{
  "n_layer": 13,
  "d_model": 192,
  "n_experts": 64,
  "experts_per_token": 3,
  "d_expert": 64,
  "d_shared_expert": 64,
  "activation": "swiglu",
  "moe_layers": [0, 1, 2, 3, 4, 5, 6, 7, 8, 9, 10, 11, 12],
  "router_score": "sigmoid",
  "normalize_top_k": true,
  "routed_scale": 1.5,
  "balance_loss": 0.00415,
  "balance_bias": false,
  "router_noise": 0.3,
  "router_bias": true,
  "init_std_router": 0.0112,
  "lr_router": 0.000515,
  "vocab_size": 16384,
  "norm": "rmsnorm",
  "norm_eps": 1e-06,
  "tie_embeddings": false,
  "optimizer": "muon_variant",
  "lr": 0.014,
  "batch_tokens": 65536,
  "seq_len": 1024,
  "train_tokens": 274500000,
  "steps": 4189,
  "dataset": "wikipedia_en"
}
Below are experts of layer 4 (counted from 0) of a mixture-of-experts language model. Rows are named router (the router's row for the expert), down (a neuron's output weights, with its number) and show model dimensions 0-47. Each number is 128 + 24 x the weight over its row's rms, rounded and kept within 0 to 255. Numbers have three digits each.
Before each expert's rows: "comes before" lists some tokens at least twice as common just after its tokens as in all text. This comes from a sample of Wikipedia text that the model never trained on. Tokens count by the router's weight.

# expert 37
comes before: " |", " of", ":", " name:", " ago", " zone:"
router:127141143125182101095131109152141134112109142095116142150163110164134095100150132129156111120154135124112099160134149099129106176160120124097104
down0:156116133134152122120144133124094110112129135119180138198118099107141135159129108090149112125124141115144144120121146155140167105072128105083182
down1:138138138168118094163143126130130139162134160143105103121129143145119153099149142114132094105128155122115165148157138082129219153124165098125151
down2:145166176114164130146119138120099136159138102145096138076159162146142114170155097129144150118075104123110154141153121141092126122140105094093119
down3:182115108149147090133115149144124113107108140162155115158099080141122103107146135147130137153182111162119142158123107114097159127153101117148164
down4:140138132127182116102126137125120163171120127094108153125153117139144124121108161138092141159085132125137089122139126125145103149114145117107156
down5:135107140158122146145142179121141132087096135123132126140152130135147131143136156158101119078146151142113128122145146135107144107132159125163118
down6:121133074071120059095103106132102127093144124070152109156158100167146170120136088135123126124160153176149115160145154102129123169170121096141110
down7:137155135096093121154194103098107098118119130136146144097122147125136110169162150134120119185123118127122123106148110122183130129130120185130089
down8:108132122116149141120095156133093142146085120123108135113150094139141135124124121143141152126127118178143115154132157106133071107145145068100109
down9:110129114149161134108116114115185166190120126105159159094151120116158125152105147124090190132175103138135137127133112134097123165109150136111165
down10:128160106152120140135144137132144106140145151118124119116100104096139122195155117123136126144124126118172135123142096133154131070075136157119152
down11:173152104123142143146103119136113117114107149130111133121174111108122174110136098100102140102106114124084062112163109135145145070123111153137146
down12:129098130101096150151146093132116159159195124103141125146136148141111125112139133123134155161127129156094146099098102146148099157151115117121135
down13:133106126110115174141153116145092154097149123125144092137129109064149128157116127147080131118126115121182126078148149140063139146124157175127129
down14:124142124118171094100104096153125133137196129147141092107159141109141096131095129113158111101140106121143140118077110121146108123131123122172125
down15:093148138131078154114101127139153146122114121102091140150143121072135141111157129134124096153087111137129152115120143144107156114111120134130140
down16:090110090143121127129172148117143111200126104111141117093141181128153150126134112107124160135107120095137104128111143142182126109143122207114158
down17:110144088121124169188135161154170101107148116106123139112103140156126164141119172153114158125102161176131137117107126136102141080084137092147155
down18:150107104104122122115105135135137129150125124125110125120161102122115145138124143107162130126126125101109131116134118117134133175115154130144101
down19:133091150097179127107111144121130125173136129108153117158191102134121146139131147111156154133130145168125124104160158123133138141116093150140155
down20:179140146108159127117136186142125126124144111110136100147123137150113129121125123133127162108146143173155106102106177116165143125109155164094159
down21:122144145102162128143106102195185099108165110132141120150154136146133131133159170092119150137113110126118175131134099148113145140149118154109144
down22:153121140093158125141117112124148125126114167128124079109132060160110158144171113138157153149116115143112175139133125134161129093091161141102090
down23:173130181173150171145089167136114148125140140141140140101097123091153156167140120121122117103128153138117142136107150125129101133168119179109134
down24:111149139093103131089118139137095146130169148138119154133168144102110114131130123099151111172144093175117094106132149158071139081132158175136121
down25:119158124091126151098132131125130080123159155097141106149172141121133161122142169140089078127173135175114081083123118136092147155180165096132061
down26:155154153120119155118143173130104129134128078138164086084134117127114149161115146113159109138122135128133104107135116136144137125137133137103152
down27:131144126144140090157126170142152121134123131191169157135129163114170140153150143122109155159121138132107165135139115098090136158080130129126148
down28:101155115186109116150112108150114110088126123124120125134151120157148112149137065127124170163126156171117126118092108122135106116165148183144120
down29:066133135104134144146158182129143140107144130116107151136156092154118166140152107138128124149149112150112163141151126151165158125118164149123141

# expert 61
comes before: " of", ".", ",", " and", " in", "s,"
router:116130130129164077120132090110078147102122159129102123141173129140160083110115127108167118088157101129137125118138148134115107132157153122142121
down0:161105122132141160101120118127130152108102154096067164129117183099152139084118115096111115173121132148161106110140120176141075113132130133117134
down1:148101160093124176177108099124150126167122133139172149127173119107105092138064161130128141117134122082126124109104161156095103128123152168151130
down2:108116144119152120102129165133113114141093171111152147136127135159135094092133143137134164123143158123138116139140104096071105095157133126115101
down3:127092150132138116162104138155134112084165147110135175101168121140126138095141160154113128161106077131108149096118114133161100137151160094118104
down4:128106096098128132118167112117150121149119110134142114139087100138094160143104131088127138139140145158048089132112114099143173122125118107095131
down5:127094149108100115095161122149117142137123098111131138098121110137143102147156112134129142131124111097110089125135151152131114158164122171128102
down6:097086103139101191140095137137172106180160118149178138171153164127144146147120165118129150182113131070154171090123103150120124136156138129120140
down7:099115120124125148093134121107170125130129153109143139168105191112113119116076160110131107173106150163117175144152159156146093156113114110110104
down8:170180141149127125080135113122117123111169145106114145116109131132168122089156117096076096081121126156108166132106112131141137145089141138117122
down9:084096141164127132126170155089125124098136103115105107133151093105124124142134163149148131121126105147122126169149139189158131106118152146091115
down10:118108114097083130135119163160110164124112131165122092125093097118154124120125139139103115132173138140158148167120135125166109137134151124125106
down11:159108156110140134126128125094131076124146135096142157092154119115116111157117155131170085091139143134100136162106100139094121126181129161147124
down12:106100126172170156112128160150072139125147133119169104134136148168081116149124116112127136130142060088094164147122120131150101128166138128113114
down13:115142117126100163117095158186098142133123146109132076131118121126141121133134118115156130146131167152131173138143129100102140068143162116085121
down14:177104132124135143142099143122125139146107111073118145117096098129133126094124081097112144129113168124118129162108111138152121107109127152141131
down15:160107141122142101156130119101135132105114135092128120074130105122118139133125138170174125131151126175118129145144136158125136110145129162106157
down16:125155120131150143179124174125117143118116096102148155082102152189119118132148118114142090135114139157133132110157082138124157126163089115131125
down17:139125196159114079133117083154104128092150127136147170162111082111148145105114146112081139113158117106154145125147144160114138066139164121185147
down18:129159126132139167132112119111148128136085147130112187123153181119082158137109127138106151102113118144137132116117110108153165075120136107148113
down19:104105124108122147134156092122113122155155126087150159168165148141156080122136150104160115079144133137100134150107148115097125150125155150114125
down20:128154165091145121175114108135135085116117112135131142107100139113129163160143170155121150116120122143119113146148156138174163081118118107136119
down21:168103128121137120169161148160168116131142121114162130128096151135094155132138166159160123148146112150070085137098146138112079096113133144119113
down22:143118155132127103081144110134161136129142128138132158109170097143112100134175122125103139133099123165134133114149119147104147117106100045100117
down23:122114117095130130100192135131149151109138136087139100142105115112090129105102107115128104139090138110158138132105103079177147091139160147111141
down24:108121126117121173134082131143099127099134130123171134101134122103121116173099110109113158086097141179094090142112120147143159138117115144142110
down25:082124151088122158108128141138144147123085149127134090135171103145173156131156069107113122166168129136104108149116076134157092160155146143140115
down26:119081133118112158116132105100122149135119122099109127121121137102125138120129105093166097132119117144146137092098127117124096107175089135138154
down27:170149152159119123147112125112100154145156114109127118111098112140199168092146136078125117166143156154106123093129141139189107139138139121096097
down28:100126133157129142112136133142124121093172096066149131171118130110146170140151095135152143130116150126180136151150105136108135095077163159156180
down29:128077115147092112103104126102162130113114113133115138144166130117127121106105148158115166147113145103130144074110133101120164121124146116133132

# expert 8
comes before: " |", " is", " was", " are", "math", "unch"
router:142132129126157115075149098147127140128136164093145143156141120157158095088143115087138120101148140114137122152135134098127096170165118141105089
down0:117197135143154175105105142093134136116122138124151121103147123150118113071154121167084098107105118200119143158136090181093120107118099125137177
down1:117127132138126118100110138102139103139091104126119130102092074143114117110150138157093166115112119060083152170098148139143119140117128121141157
down2:133120108136161127114095079114148116118151121114135165133165140169114127133129160065122098144142117146128124088174087111142161119102113131125139
down3:095138178078148132140121134076088105085084104094139118143084140109126119151126140134181121128109147124129138113102150140128138125128131108141146
down4:135170140091143094203128150150126140113120097129128137116107099118118127137135115155135103098113144113111135136155153106099153104136129138118090
down5:129163102150175108082101147124129106099132122085147114132109146135163145132112128150091145140107124123122137168172123123122118126139124102127165
down6:083111122158144161128135068097129119137107112138112161169140101101116119127117108106150129162070151167108158144122107120117141101105144159119118
down7:146129152110148133133112104103116120138115129138107146128149126111135114155158098154111155096117095104124137166128106151138101070118133113143119
down8:112101141146123138157113153092121134149121118128146174108155073141162145099128136169112178106134119085116120102118158159121133136135161133146174
down9:123104082087101057097089141135156109104103123134107129109122100155140105145116112133106168133145094149145122123125147093148117121102125155144139
down10:138108140149131143112161116121123130122131151156120128143142128138118167150121160109109127134133093174101121125122132120130119130161150129146146
down11:143102139151159158125119154113147110124093110155119081124142133096181079111130090115163154112151118118103197165102114091144134103099109128136131
down12:149115162119137120093102121136121119146137093147186153133139109153115177129130130188130133123144145112132116114128165121090132143152123107116169
down13:175112104149130100137146129141099081140122119134100142108114121170138124113061116114147128140092172158122147138136127157123114107138134108134078
down14:158127142107095113136118127091117154172181137148133139095155118106138122149091133130123145134156096142130167155098110138069133114141087130146161
down15:143170090136138101137140085129116105126151134159137128145126122154113153143135105135155122095132142129110148152148134129125113121153135154119122
down16:172113158110119163086134052124106163121150164132095076073120116160140112145110130134133134143159154110125142088142072151155130153134098099119156
down17:145135142172132142112140117129127125105142120166106103112110133158120160102110054121097102134122167079120131167169107105149148153096103152162110
down18:139139095110105086093165115135126117156119125113135124115166116110133182150132103115147147101155160162141149168154160092103142134120096138118144
down19:144148139108122143121136137109135153105189153124149146106122099171164078116151092098149129111132105150097118172160072166113094156152137124144145
down20:135097150109155104130064138135139137141132141143144127151149116180096147083114133142109198106121096137157133155120138150155092108133127121124156
down21:145143123156105130168102139139127131111157165134115100094130107084138139143127112141097143121109130131123130143112106112103111123093162159111092
down22:123135107144111161146190110135149113109161102107170191122110111161111112153157149108151158122141137094125162095110116126133143125143153115158144
down23:105139118098119160118108124157141127133130098133157112137116093122125098126112129100171118119160173115125138107121094142168131170075126140124125
down24:133129131144063165136152105137137139169130066123122130113114149124149144054114096119085145095120064120118133161132095132115133126148118118102184
down25:099138150106101086090141127147132150144125172128123162145095153134128162110147104118123105151111141126138120111145122138147155138141155130110106
down26:137171144127123128136150110145142123159092140132082111155153162120127145163094152103049167131128140112129135101139140151112123090132088104121127
down27:132111127107095175171145110118150133170138163100123130173104145121100102151157095122116176165128110080135116085095106120115125109080097126132150
down28:101155093098110148110136107100088126146152105110122142147131118142137132152159132144117139109146127087185124131117151106092097148088177095132151
down29:137121174170094106156118122125145158139113110136177147170131120105162193150137146095136135159108121147146132138138109155166142155110093100120096

# expert 29
comes before: " of", "ing", ".", ",", " was", "s,"
router:125131142146162106113138111159101122110120137113127144161153113186160102102140146128160140092146107095102086127130136101135114140176135126104111
down0:096129107181166093155165087152112166172124111079069115118106115143170130107125143123174101094142115163160160119108111170085143157084091139171125
down1:103148115112133134127140128096149109163129081153108136135142173183181115104116131132121161143087106117086107125153108146174137124099129145121152
down2:125140139134143106130159137168131135091107129130135143100100137131103109167126128178129125113100071105132085096132151167112100132112114150132155
down3:119112120112118138131141129099149158135155133165124117121179141168100151106151125152114109130126117173129125150116130110131138168135184151125119
down4:138129108122154091154105104164142098120134141162097175134135181132146184136134134136153123134084118170126137131151099148154172128131150124123135
down5:113119111174158133110140163131151092101153150121110148151094143106136132118123178111122093140132152150164144111103114170143143138128166185156164
down6:138115165109146156150121156158113116129113160107125142149104167106150135162162141131129135131104164126163127140114068129115165131091099116094142
down7:102141132172119129101140139038151087077107151126112159136127114130130149111091151143141141091127131171157166089160099144147163144134101074144181
down8:117114160147112119148118132108117126139104128133118104128167152101166114132114163136173150135190126126141116156129126095127126121106174163133100
down9:134111101114164157136090124113120167133132118113136128154119120148083147074130098155129128099135137108132148066159130109137068134145112117130124
down10:157111086125117138148133086145145106157117137140144084165128118130091116112112196124151115112171151118146099129099088117148123121146091196154163
down11:114111122126128127161166129095127116177163129130130110103116139142099127174065132152122130131107160122137174126153087143112099084123193110149097
down12:146107137109150099127161102114135093150178145146129165146115140098132131141129082115086163138131140088091164153146141149109142093097128151128151
down13:078105109146140134091128117120176132098113104137140102113089092144083154115128098109157117119144114153121144114157132148100179111114175134114121
down14:148135105109093161107126137156133092137173124153132154099102125128145092122132094166130083098134151110126138144156152104096094130138137102140129
down15:154123091153099147124182145131125150134112105102122109107091112120083177143130166124102132104132138124132140158146119149178115118151087110113140
down16:109099181133153110143140133125121151145109171106109154198111128131124130139078101097126138122114062115130146064175154137144125146171143157122124
down17:120118102092128087126141107119080132164103142143096100164166111145133166141111127125140125106166153124147126118143178092151142149109171150119119
down18:104122138096092103123187131137088147101120132116111081124104175114118129152088142136125147118116126157118097123149155095121102129132139115136104
down19:165122113148107087125094169130147154151108159133141108164093119114126124145093132112158116126120141132107141095053101127129130124169123126117089
down20:150108103084163126149107180133141090118132095082138106145084121131141116132175160166136121130128134151152120152095128177120141130138100154081113
down21:133129123164136101091114131175128130145090180090175118118128139149093062149139190136177147148129114115153131138101133154112113106136141095116131
down22:167126124187151136138146126118106118141130108086102157113104116124094141146122136138124101159145165099149157113117123120090141128120184163143147
down23:105121141130106067138146130115121093143115117144147109076132154147131089130116153104159106156117116095135160123111147111125160157134108128131097
down24:118128165141114090129123140113081126101147099102103099125104109157158135117124125109162156131112106158174081134139126136139127155110173104191100
down25:144137155090125142110164117128113071127141095164156131141132159101074133142109159156155099113162131113165129123164106135121155141125115164139120
down26:049109121133143106090137099150166085121122126164128085103195109108105089115104153156142097117163095111113155134132109135107099115122094110127110
down27:164134133115138114169155138147123139133145114135104135128137131146167104148122078117165146159179125134160108139168152120126117134166122160099141
down28:085119077110144095106075143083119161130167172133154108105088141139147150107155121103153089109140152134179150141111116149107100110124151152126138
down29:129110105138089123149115148152148151156127156134132110157152075145122117161128090135102123145135081150129126141185115118124109093144136129100140

# expert 42
comes before: "-", "|", "\n", "The", "In", "=="
router:159130109105139141116132079147097136094100144145121138151127114131155134113089152107123172140138164086115127124113117065116098147151147171149133
down0:093123123130096105108124119090142124101143111120122147157167125129131109109143104154137085162110138086125152118110119108186127140146120150159123
down1:108139110149109092098143129152147125154170117110075140147155117119114151115159092134138123161131193129128140109148160110164112115148131140138157
down2:146127177127124132154160147149143132106143153149120138144098130142098124137134147080132141111125185089165118111151137107154151170121156105123132
down3:106169129090136114128119091157127087114120121119122092134145103097075113096160154118167173121154133113144130117122156092113173140163168138110118
down4:101098125146156134117107172167148175154124114172102167126154186118112139171128125161154123103116115156127173088129121130132169170117121124141136
down5:162152098123168146143081117168124164107159102140122100129139137152113132128146139119140155101153118133137117169109137126156091149128114125142151
down6:150158139130164141142098122120140122122085153150095112118136101128117126100094173128115055116123122153093142140139142131125092143110106086147123
down7:105159108163131092158108139175106132145082105127115122125135116149163126207162088174096098155110151155111135137128104124115140149141120086090126
down8:170096090116142114116127089159139122152140106146096130136099096085128134140131119130142148107089146142144111144142123146129131132118146075082132
down9:159154169107184121156112137139162087120138160086076108104107158137134106086084115153128148117156164140192127126153130136130090122106117122179130
down10:178134126130132074127143140131128138123139147093075091152163174129062147100103141133114101128149143148152131130121126127137114150094103136113130
down11:154116162134140094136158117130116167154138138130122203105124136148141135161119131097131112108120116122121109143056133152134090123085161129132115
down12:120162161128126164143079133096138132103167161121077151155129087165085174097133158139164166163149119147101149162148135127115155117113140107154149
down13:138150176111133092141134144115181123099134114084150153114111167162156106096111120130139106150123109121137165103119108118179160071126118146143099
down14:111144088115145127097130106137110139119117113138087080120145142219129093131116139117122132164121118113152118157158146082148106123166133137146173
down15:114130122127162104136130166114124185100157124118073138154145086170102099124127141146155059125138076090123133137123120174150128169161122133071126
down16:144111142120168184105099114116114131104151148150128173163140120127138128130167117089107094085109148114137135162122099121157116133190118105138119
down17:111121148147131092136117146133149125108125083103067146115145153125145123126097149115181151119148119145147160163105129138062143130143104113158141
down18:162090098128099106160130094131133107148145149149129075097142139128136102132100127105150171123147097129131129142075069153085159174145092126105158
down19:139120113074115140120138122115088143136134147132136097121129133115141141139157136139142124106119115115071177063113090111157103054121130119132121
down20:128140092111136090111137091158101146096087125131118107128120093150150138102096110130127147100110131113130084134148180138133154138081116143124179
down21:154130144137079154133099138141156084143133112154127142096110148148172131105114130176157134132092102085148124136125137133164121130106146131160145
down22:119170112188086152086122122139140108116137121124100127112148124120175103114144123133134125110123114123121137104075125100132119183112102152150134
down23:160132122123096127116148123123165166139096104117158111100137120125128116154131131165163137127144119115140128138134161127089122147070115100140146
down24:146081117109167141161169097137142111130156143133119145143108131119098139173152132143180120162153140118109130115109130139077143067139148149145143
down25:115182104108077098116123108153131144113126112121094149088176116174146129086106149135157134099102165130173128137124143129118121123189096133121144
down26:092119081117154135101124102130110146156127124109155142083158084111144080150137107143127116181139112117111163144094125119110127141141141143101149
down27:080103116144127092183117156164141130132131167154128164055142125103098133144083119071139119092120093146116129134153154181109128107115147142124102
down28:115123140122105104178110118180146154124131115138114088155104140153110106126135156131151155085120163135092131114079115151122073123137113130139169
down29:123108081132121089085135123127105104142122092137096105143076083127109153099158165164171131160112126137134153142107121124154155096106127139159131

# expert 12
comes before: "\n", " The", " He", " In", " It", " This"
router:150153111125109094127106142122144158121095146145093141133146067140130132090083139149121092108155096113145117120161163145128108132144121104140125
down0:111068139102118159155147128086132131136197182123102162153113136125129117101143115148103137117101183138104147090175101112127116120122116122104155
down1:140098099135131138133120166123123120132140146144093148113141179139123126108109149198152123138149142116104150088109117134155154122123173132129136
down2:107109134131105146096170081111141139113115143138105089120134119142113072154150090138143099117116111169117137153106076139121152142088097117125117
down3:113150135153124125157136145095162110107112128108120147117155116087119085141197126142152123106104079146090135147132158147105179133157108101144146
down4:133109104151084152136109171132108177105103147121115109151101153107099147125157115144108135105125150160102141088188117114159102126060140098154119
down5:101099137138142141094127100128160114133114127136144141141155108165117080147182154120153101135105094155124157137113091088149155160154132143143108
down6:112131134118106113146141112096098189093180131146120132137143130129181140139130166080114114116108105124137149100131126173098137108111116068110140
down7:133136127084157136127105196118140099125148108131149127155160122138151135107152137146126133113126137134158123145124138166124151129128108106107169
down8:116118114103144139124177137117156163105091135146113131135117102156097123098146111128111100128166090136130115083149117187144151114120134136166098
down9:075111172110152162123129152137138120113161126120127130097115135124119146123166168139101118159095120134142129102147134125170126109132139134079117
down10:104106140113118129123101119126147144141086150099133147130084110124164142068141096132179111128093151105116144139137149124127131159092122145163144
down11:124107148134096097121136094122160147146171133156133142132105127117093130128163108125114095168095108156118123113110105149108126121086095119111109
down12:152133152117097126141110082127127149092144118149144133126086168120167120145114088116116119104129116142116127096098094165095129139132141127130150
down13:140127105144132128114112113141159088131122120127119129106115112108153100181146133076166094134138123088121141110086086146108181124186131105118130
down14:142149108110096115150127143133145134171166126144115100098135150132136122123085122177104154138155099095142111081125164094097098123129120126152130
down15:126113086148115096114123131147121118090098116119115164147124112107136131176117117152096092079159124122127121119104149156133156130129143165113073
down16:140130138124114137099130091116167127134126135169137126099126084142117131100122112100093145076109103054128128136093155133119134161130153112144158
down17:114127164158128127068138106121151092108088099139139123126162142091129070126168154088129106135119122102094121164116138121161143174141182149131140
down18:153125135148135149136089154092120080136149116096178134155155125107141113102126112201110113112110142105107150125200136140137092114183084117158138
down19:127156081152103126142107143137118123137111152106129151127101120111116150069099139149146116096132118131161095103168129121099079101124128127138146
down20:109142140171087142087138122108099125149132162148148123130098175146148114123168125106133117124122166130163138105092108132127091132121139145172144
down21:091123108093108133188091139141117139161104158130129097086140088150166118098118123156067102088157089174119119133149143117127081120115103110148106
down22:160123089143105093081129152142117159105150151154160131169150151088123083087106106130149113119134155148163126111115123129115085122121125090141158
down23:120143135106112106113114124122157113112155128141132159111160131109128171132109086148105087120118140104104123133159105191134141170146146147173136
down24:143104115120088127135142176165139120172114148142140111098128154112090180126109135154114180115109147144139108109185138105115108114123162123140118
down25:099119127161106140086129140097150103134164131094115119100160146087156162157120138111124130138141073118074154121084110082094116150137111125108127
down26:105159145125121126120117114131162159159119113118144152122143094140145090159149179091125123101129076145097159156123147103128137158129087174140150
down27:127101177167095104103122129114152122128123074129148134091137115137151161110104156118101080185156142180098145145125103107172149137091123112120146
down28:091085130112141128104149127157158152121147127113133154110087111142146103147123114109105133165104106134138129139105134067113139151136127148127107
down29:099147131122168157149091126139126141157157160097098151097139122123119126140143117138155071096129106128088102155114112159147086128153090119151137

# expert 23
comes before: " |", ".5", ".6", " January", ".3", ".9"
router:167130145137151107098154115156124135136134155113111166151156107146174110094156133083155118116157152097131106142120139095142106170151119129110085
down0:108139104166184148153103159110140086138147128044158151173097143129117124164131129140162112111082106132085127092124177100120151132092127148114162
down1:112136150125113167105130121088121119160158149128114114166119151121175133153103142109123079139122154146116119130124119139129137102136151132100137
down2:117108104121087083159108126140099123122114158120154117110132154118111077116104161115108179140114115071108158116111107122114104117120132137135093
down3:079139132126149123125086119131110130125136106146145115115137154111145162100115141112113149121100125084106123140121119101121127129115152104141135
down4:098124084131119111117118143069112156191150126163116144116137134079126157150155165095127157084159127136113137133167159147149134150152149108138125
down5:109109101119121123117139119140133101128156110193126111095098128133150155097066130136148145166165150120074077115154109088122142165087120141166135
down6:102078108108148082096147088122144114160109123108122143122121146137081105127162101118161113140169119138162138087120128116151163128167127131117141
down7:143142129117114138098143113116143151093152105114145063099175135161141159126159143126148112156095120147130160137133128154109112155113106165123116
down8:161127145116131115145101115144175207119150082133169120161153090110096113127155116114083118122139144141143140156158118091133109144156132134087103
down9:084131127128146139172158152128141170135114092092177137121171121140145163122143145124165102111139091117111130149078107129169121121165121133092135
down10:158095078088150112145129089131105155136138140113120145093083134115096092143108155123115150141158098126152108139141162114113155107107127150105143
down11:125140141155140124116176131120158192137144146142113086112109125152110141151125171149124084110133121168148149142111113145154135122118127128089117
down12:140151156125126138123121142118093115115122089120154089136144162110150102088136140146164111169140148082137113099137136135140090138148107107124130
down13:117064118122096123142138109167124109135147146080097159106131165134110088115121143145146074149124107103169119119144126121144094141121110128046122
down14:123102152124135137135149125145126141120116104127117161075133109119156162127070133148113144090114157089113119144126189131127144128136134131143147
down15:108144160096093133099133061110144195089154118142132137123106134129126137164105126097121128138096154164126133157116135152144159142159125136109130
down16:149100101109121120156127154088145120134126143122091140105108153138106142114144123140145166139109084097116108145143138127098152108138172137147063
down17:161150115124141140138130093142121170109139136055092119106096121148145129123121109167135142130150154114134162103100111043113090111123142098101137
down18:131134129150125141135138106151184132143130121137119151130117136132115144125131109143129140197136086123102119120098113127140123175126103121102072
down19:146084137125147134152148107106099096114149124136131123092116147111102141137121124118105135118120110138119156123067114192130086089158117084090171
down20:146149108122123131106136152102144110134151134123129085139125145107139110116164115139121107129122142107112128148116141135201107141081109169118084
down21:133118137136128123114090134089149133151156079129123131117101116140134134152141144159138080133127136147139162115149103097128152169124122157119097
down22:089115142122119103125112158129132167157087112109121118144176111135112110110129148106143150148127149152126124113136104108154192088114115157100081
down23:114126144087122147142155114123148134131148108103112127107127136128101092144132131125151118134141125105135075114088138113097139124155164159157131
down24:095124140157113125110132133199152132092139144075126168090098121164167135115083136129124124133143167175155104134126116124115123091123090135122111
down25:142096115095154125159144133154146095186113128127154118098126101133137125124075139105138155104110144151074148133118126117163113114141155137091142
down26:109166093160071146134132142113131089125096158128105112124102123137190075140163113172118114139110110111138080179111119128112156137157149074120126
down27:140125134113134160131080119135150119128164088093163158133118171132131145148145122103097143136098122128156115126125088125118114125127153114064117
down28:099107126146141093086169123118117117145135124105136137153107143109136133146106112130158161135144124156145077115099153105152122116127116152097162
down29:130139152130133141122125180120145123079158141121133122142133139103126162132094163132149107123156082113143130087155132143147140103098159114095116

# expert 53
comes before: " of", " in", " and", " for", " to", "."
router:142107122111158093112151092096119135113165148093117123150150129138132077083134142125151102082162105112162087143148162097114080144141123141113097
down0:094125146138145091112184156126125097131172146099147141153152134124163095107165097123106163158161176140152175131084143106150127131107163098127159
down1:160142122122124093124122157132138137163154122138140123131124094152136106132127092138144124164180156077065140172110157076186135153146084125128106
down2:129128101117135129110122107160169164132135098131139138114141103109089126128080107140147135078119160111132099145111142164154143113116104150065139
down3:148102135132114098157126152152149096117148111141132136155128157165136115140108114122125179131126123139118101131124130161096140135107119149063120
down4:161137155125138170168127136141121110098131085162165072149092134125139147116112130173128141111077126146116126090126127117154079158101119144121110
down5:125123134142107132155111161129096147129137120143127112128128078122144136140150106124102129125138141151126151115115106096143163104143142120125125
down6:125119140152110158089117106166140143118164113126135127141095123118105173122119109137125125113151130121141117068129160130116180131125102138132126
down7:174138151113131098136093118143093097128098113158138117180126123109116155100130112182154133107120119117134105121167138103145114136116075085115136
down8:107120102114132138139115092092112071137152144138113103129086124096158149124132144099145129179120133126165119130128150134117114095108182138159129
down9:088128174173110149131129154058107135149157143123133162123146097117125100117101092078144146097131119064131137135097094148081161118118150168136125
down10:117135142158152151121166149104155161142120105115136110109152148167099103076128090145141128134140098070186142166101095124151166108136178144136139
down11:140156108094146128120106152123090138114136085154128135091114097132091143125173124119114124124149125111139118152080160134144119135111112149122106
down12:101091134127161112119154106118122130131172153101124134127119137080121145120089089117129166108094118130127142139117081122137126096092104120120149
down13:141169117118137133184054140131131146123113131119101116164132077158139130129130101160098115100097137112115144115109114104150143111110099098151185
down14:141099130119116123190132176135118133110123116132129087120099120161144131109100097129156141136084141114147111156111129119133120118134169138112101
down15:105103110148106139137158107101186123128146098109142146156121169142099156149137162134116097109134096171134146112116114157133150118160090126156126
down16:128144117132147149137137112121118118122129136135135109155148100158133098096102192112142157146142093130123120150126158141142149097162152161121081
down17:079148159122127159121153132141147147172072073099098133107176133157139153118149131093169134117125106076108106131098076132151158121139105153170123
down18:129177123154167135143132145111090115111139057130115120113179127123119119139137144114111123150139127135140150139162156174155136114073113128136131
down19:160125077125148132086124124133118120165168117172130124096131114122161143140136127141125155098124143126110125124113148114130125119118139149159109
down20:142092091147113134159082106124139095131154110109196104092145168133116083143115113160166112155164129115188104141114188116111114137104116139137112
down21:172104140162123115108109187145072152109131151126093116164077102134127143111146128122099119194167177108145102111104086123138108117108150102110134
down22:158140112118106133113098130124144123147109149112166148115124132116087118098094167106112153126115160139145084142146118144163082114105107152121098
down23:103125146137140106139065109159103107107142121124141119116136114141109121111127141125154116126166145165172132102128164145120100121104113101113111
down24:180131086107126175112089151154159129155109170133139149140177110137080120119134151131108124126136168129138160144112129116114119183155144132098119
down25:122118126131136132162127153103123143106144116176164146128078098152158138113110128139128107126153110132113114150100169136180090135145151133133105
down26:167117138114126160171100147089126126127081098151115138133144119135156093128152129147115144173144108110105129098130128143121093130150152145083116
down27:126152147165111117117154140115167087099116116122128086072138150135218109098111103087157158139127141128165127107134135119135154121115162088164124
down28:144138147142112171160148106154125124187096098117150139137131160173169139132126105115157104125120161106126061137093085142113138131158145149139171
down29:158087104124165121098129146107141120081142103128160166122100094111065094074183099157116191102125126138126113134130140144127125147122127139073136